config.toml
n_layer = 14
d_model = 512
n_experts = 40
experts_per_token = 4
d_expert = 144
d_shared_expert = 0
activation = "clamped_swiglu"
moe_layers = [0, 1, 2, 3, 4, 5, 6, 7, 8, 9, 10, 11, 12, 13]
router_score = "sigmoid"
normalize_top_k = true
routed_scale = 2.0
balance_loss = 0.000981
balance_bias = true
init_std_router = 0.0147
lr_router = 0.000141
n_head = 6
n_kv_head = 2
head_dim = 128
vocab_size = 50257
norm = "rmsnorm"
norm_place = "pre"
norm_eps = 1e-05
positions = "rope"
rope_base = 10000.0
rope_fraction = 1.0
qk_norm = false
attn_scale = 0.0884
tie_embeddings = false
parallel_block = false
init = "uniform"
init_std_qkv = 0.0513
init_std_o = 0.0
init_std_up = 0.0513
init_std_down = 0.0
optimizer = "ademamix"
lr = 0.000119
beta1 = 0.9
weight_decay = 0.71
lr_head = 0.00337
grad_clip = 1.0
warmup_steps = 233
schedule = "wsd"
decay_fraction = 0.888
decay_shape = "linear"
final_lr_fraction = 0.1
batch_tokens = [32768, 65536, 98304]
seq_len = 1024
doc_mask = false
train_tokens = 1156000000
steps = 19651
dataset = "wikipedia_en"
Below are experts of layer 11 (counted from 0) of a mixture-of-experts language model. Rows are named router (the router's row for the expert) and show model dimensions 384-511. Each number is 128 + 32 x the weight over its row's rms, rounded and kept within 0 to 255. Numbers have three digits each.
After each expert's rows: "comes after" lists some tokens at least twice as common just before its tokens as in all text. This comes from a sample of Wikipedia text that the model never trained on. Tokens count by the router's weight.

# expert 0
router:165077114083122145138096086157122122110139163083133178134155116102123127149111112147150133105123100095118131106119088106105209125130068119087105196143134095059076109159098123107077119084233113135170129129094125164101204087164151083154142112110134115091108148154121069125048096094142095175106143138161133133148083165113153175152121138169084162103126150125133140129133140088134124117138
comes after: "\n", " =", " ==", "===", " ===", "=="

# expert 36
router:104060079080159092078162058111152082137126148034131153197167127123111137143139166146139110086146159096123125088127083098137171112129112065131140158100135083077099091148101118080111137078123097132159120081106059179097149115152192066157097125096184160124144159116142124175093059114149076119152072172175103170116117127084102127197150108165134139131155075118120107138119114125095104067209
comes after: "\n", " ==", ".", " ===", "===", "=="

# expert 34
router:192075090089162126102108077168114163117141151124106184176127150172096150092154162077091145112127167129127093110147119093080136160123140087115132162139116105098068117097121097069160145119255127130255119102138117151113149078133165147116122104148175117152116124110109173103140129077135094132118132169187115148113090135135187126118131120138165140105102112096137134119130117115129134161165
comes after: " |", "|", ";", " /", ":", " 1;"

# expert 22
router:093108152095143128119145103108113103099097155140106123155167116135102103104127181162134110151079123122123148154161121141112156162113121116120139166144153101103069118183077136114146160075159091177157105081145089153126143129142187149083066109141198193163098137134166105109103104140159117121086103156163123121100129136103141120131130141138158132108103159108154118105110143090123134114130
comes after: " the", " The", "The", " National", " United", " \"The"

# expert 7
router:136115119090121125071137074114090133132166159075113133126142124105113108100177182109135155145127172098113111123102109110139165154097130092094152141090166058059121105116085120086153165076175139108166134090137117131089156142139153124180094089130139157130124161165162163159064102126172129136153119179166126147120141113085132138144151177160146153130161145113136069136104150137101114104184
comes after: "\n", " ", ")", " also==", " information", " =="

# expert 14
router:128055062112136151147189088133076105095146156130099140124181132142122138102115203140147126107108157109121057094138120143140140168092089066116122142094144104069104123103077125083175160090227124161102142097129056138139127073149154123121092079155140142136061131167095132182141124097164138125105125162189178132112151134104149116148155100155115152113137083102158148110109192119112096128177
comes after: "\n", " ", " 1", " 0", " 2", " 3"

# expert 39
router:103139124100138131080146065136136081108087140117153140170143118157077118057159158098141116113126135123143122135121154099108172168121118113085140138119130079128084076155085086104083180101096128149168115114071086174122195112144135121147108104137125186133111133116164110125160193099109102155066085182154122145107135157125123119182107100158162161087104110103130111104094134120100093130179
comes after: " of", " in", " the", " a", " with", " for"

# expert 38
router:182147134117120163109132058151075111101118117122171151165117152145074157103127164089129120144130143111161111113122128084143131189120172070197135116112148116110052061124117122136154157122163068067116102114126133145143144133167130116142098078104136167115130138143092152154104136122119113165117118142166147097163101066120181139184119183126139148142143120115137105155112148127104106140169
comes after: " was", "\n", " is", " a", " as", " were"

# expert 37
router:139045076065179137132089048147120126145187173187152143184119132098103112142132142184131128127117122117092097117147130105154172127105118151153144135175113110109115120148098089116078105087196096148199131129159130123158152143172146103123129121149167187127146130158096119131052087111183112167131093141133126103111141127194136171144110158151132149110160183125116105105069122099088188123152
comes after: " |", "|", " /", " on", " 2,", ":"

# expert 2
router:127095141062110102150149105110081102110136144096097160170147142177112087139114189125120132113114105117177118099158121104090173145101101135071103160104112102095078073127108137095125166097234112098106076092102068134110184124185151094158158157111166168163148126156107157112054145116120112087107115162171145188100145122117108101140151143147129175143134053115112106126180179125115163128129
comes after: " ", "\n", " %", "==", " Votes", " Candidate"

# expert 12
router:164109099115151127158191142114124101099126116128144124146158091173110137119122175114105129128100150102134125119146121066107152159127127079104106145160188093123092114147068122102148134079129119137173083130126132156196178114138115152118093062108128140172065175159164140089065088123154117131090108159164095159077143142102134131121142158144148132062099092111107151060129147115117127116187
comes after: " the", " The", " his", "'s", " that", " a"